python train.py --num_hidden_layers=9 --hidden_size=192 --n_experts=192 --experts_per_token=4 --d_expert=96 --d_shared_expert=0 --hidden_act="swiglu" --moe_layers=[1, 3, 5, 7] --router_score="softmax" --normalize_top_k=false --routed_scale=6.93 --balance_loss=0.0026 --balance_bias=true --init_std_router=0.0235 --lr_router=0.00042 --num_attention_heads=6 --num_key_value_heads=3 --head_dim=32 --vocab_size=16384 --norm="rmsnorm" --norm_place="pre" --norm_eps=1e-05 --positions="rope" --rope_theta=85500.0 --rope_fraction=1.0 --qk_norm=false --attn_scale=0.177 --tie_word_embeddings=false --parallel_block=false --init="normal" --init_std_qkv=0.028 --init_std_o=0.028 --init_std_up=0.028 --init_std_down=0.0 --optimizer="adamw" --learning_rate=0.0011 --lr_mult_up=0.901 --beta1=0.95 --beta2=0.98 --lr_head=0.00751 --warmup_steps=415 --schedule="cos" --final_lr_fraction=0.1 --batch_tokens=65536 --max_seq_len=512 --doc_mask=false --train_tokens=462700000 --max_steps=7061 --dataset="wikipedia_en"
Below are experts of layer 3 (counted from 0) of a mixture-of-experts language model. Rows are named router (the router's row for the expert), gate (a neuron's input weights, with its number), up (a neuron's input weights, with its number), down (a neuron's output weights, with its number) and show model dimensions 0-191. Each number is 500 + 25 x the weight over its row's rms, rounded and kept within 0 to 999. Numbers have three digits each.
Before each expert's rows: a language model's description of what the expert responds to; "comes after" lists some tokens at least twice as common just before its tokens as in all text. This comes from a sample of Wikipedia text that the model never trained on. Tokens count by the router's weight.

# expert 10
What it handles: Tokens in US-focused text, especially college sports and biographies: state names, American, U.S., AP poll, Super Bowl, scores, team-stat table cells.
comes after: "–", ",", " of", " .", " in", " U"
router:499518467493488520511498496533475512514510487527540466516495518486530566507492491517483563513524521506460541510514497513471479459480517519507454548506512507493473500473538509481467533515451482492510493488462509497545487471489506525494477473509453532516483516529497496550547509509518500505467510484460474509485475478518559522475508524524532507531491557495524486472490537508516474499489451523522476506510536534503494509475508462506501507456469496541502513490532501490532493503456504558450472453525482500514464475487499531537478492528526535485483494467520509529495520459518496488
gate1:523468506557525497526513552504473521475492525480519474538530499556498546540522520495521484505497540479452491503477505510488551521507506503507493507502498539463487480501485468524478560488492492515456468450512472519467472541511477471519477498479476505512539467503465501494528552514534522476505542508441502502532473515481521497524512493481489477514523505524509485494518557547521502496540509525492521503517521543505493531490495533486506471494462533526488562523486495531468486508517499530505500467485466505510513506469491495527508477507507462498457468461498543469523496496528475507
up1:472484509499486454488474476502506493535512464494570496525489467497532461472493493536509507509515471549532446466532513490553476486469500495447461519482486488506460493491540517521538475514505470487540544511474535497510500472545548506509526523528515473498484521484504489484510468475504485498520521503508471548456498545485509475516531505487530516496467452501516513516542485483468548527475466522482490502471503506492452524523495488522493517505510469480517518500455509461552521495506537472492442538494505489509509508444460493512495519487518515489508519505513483507519468493503527473
down1:489535482473489485488478474473465546465464508525497489499486560540498516521490498521473493500536468526537476449481507452497491517517451480468526436456473500514493526497528494486486514525483512521517536559489490523513515474522445503516488463541510483482479532473454495484471499526472487509464502504471475490495467491498516513457502521526465510499472488489486497488478527443532456522491486485483489484487489492476490511506517512471503486470528459478495506503443499540540511534503556526492473482519519494484485495482510481480478526511537502494528544514455500468454526486505496528
gate2:535486539496537530457486483497547472487500472516519493498510526504487504488516517489512487516463488534500498511527481496503503502534435521512505468501450517556519468499487494513477544476483478490484473528471490539498504512517495496503533520471515547495545481538509513523501503477479478500511512489551495464464484523522534492524498493533474486508514481499480498528535531534501469484500504464432526486503482513495567491505479536468550476500502534479467547494452528533535502493497471493565497502544492510461497468471514503501496470470490493521484501520505503516574497471534482489
up2:470544506504469463559522551503483525522513504477492473489458504525500486497505500503508469487536509459526461514492510488466487493457484511519507565489507441452513442503498486496472497509545487479489531533489520471503484471484506514492486517527509472526483552502529493476492472520509507495522472524486493522551500456467504495484493489474525521496482513468482486474463495472494534506483526515558485523485489491521476521479527479520471459515519473503500477483541486518464514468534527501444483527499537482518490498522501505490502533538552527470490470490460462454497536484471502526
down2:516482520510456507532497479514478522515502508437520506481496483504529526516462504490512490512518494532486492498494540529477515527496532525530498552465531505500513505519485539475517475462521466523463516501494509495469487509501510482482527476527529495490479488488470484522513499548490478561493488529489545482487484449525466479444511480455490503519487507514501474453454497502511557513535471478559540520471508474522434525476481488533514467493506483526530480485510488503492475494496548472467487540483475473506478555527499468481469525471497490490490453473502474498512499491479554500
gate3:491496463579495546520483444503452540477516515515470494502482522567482496493479540494493547496527499521504528499517483506501528467520466508561458505506554561509476537508515513490516492529519503508516511511515518508501519425467527458502467481530502547507519521495524478475498518487481469493471530482501463460530493542540502517476514489535463533478507527487502498511452481540505461493499470477500481503500516467515491501516508484504476483469505550500484509514520494467500519526454508518503532510488506524531511525468506486470499500482511514526517492463495464487517512477476480504
up3:507508490486480534478546489456496518481507515490529503491461493489519519519538479497513494495493478495504530522523472513475504489500502554515528531503557536517514439508555501508477478513526513532518518496477503461503510499473511493495461470498493499497530533521500507505492512469449497475502455486482497521509512528527463492506482502548496505539520531536521473509511449512444501484497542506502513559505527462536523499475500534523499528515506485503524482442504433515475530501477485517479510507562501497544497484517486489532459528551457516517468476512491483477480477514541532543
down3:514464553490533512562539530513544475535495474505512482495552497498518483519498503466477521507499514493544474471481507471497482506505537511459499498506500544496457514474480542481509524508528530541464507507510546523518474520516478510467560524510568502540454512541468523483482476477491546526512520495524494545493548487460495503492548481441461510462531468490487505524515530469513498479528504500516525526490494505521523501526463490524513510512534494474480479539494495465464504480512486464520445534485483513487505467498508508526510510506509511508468514507491485505477496516481533506
gate4:537475483519494523487498471516513509531455487479480492520515507505491515525512530492471524452483515509467520493507507491476466481557489505430487508492542515511513508493497536523496479507512445479478498522482493506471512472509510480505489488512480515472468486504532514545519474485514499467507491478521476423517457541516540484480508502474535497500488523501485550513490521505550454554540476505492499497529536489487487471546493452497466501511526497533537484510571472510517504479572474492474513478490478497470497504451530491497472503474521505517507511475524474520503531464500506449
up4:478493550508437480516524520465520501449507519522552512510535466477527477494457493525535481499528526510538504510487454508532496545518519493569470506454496475490458503527470511488546501517511496525543503520471515527471473495503478485502510490503497488526517532484493497500531518500486501471468491497486506544496493518473540499537512525509458464485498492491507452480485529493474504484470506476540464475451471472512538509507474498505519493487525528484519518464480492465481536518495525463500506523494534539510494519513509475513501496521519505468489435500495527434511489522500495564
down4:466492467510477470499476508504492526466518499515467481461493537540531531525480506567541516523494488489518518462515521466496508491499506477518508532475499521522498445522500518455521515498516485487490521476475498511520452508520537502459462475488485483546509502533474516524459496502474483516543478526505467507473532512518511501504528502544511506535490500442527483492491486457520449513545497481451496448470500520519508530482452520475523512514503455487456490541466482515555459463472504516515489510490479521496496507563480500542508508513510464488527502502522511522476492487541491502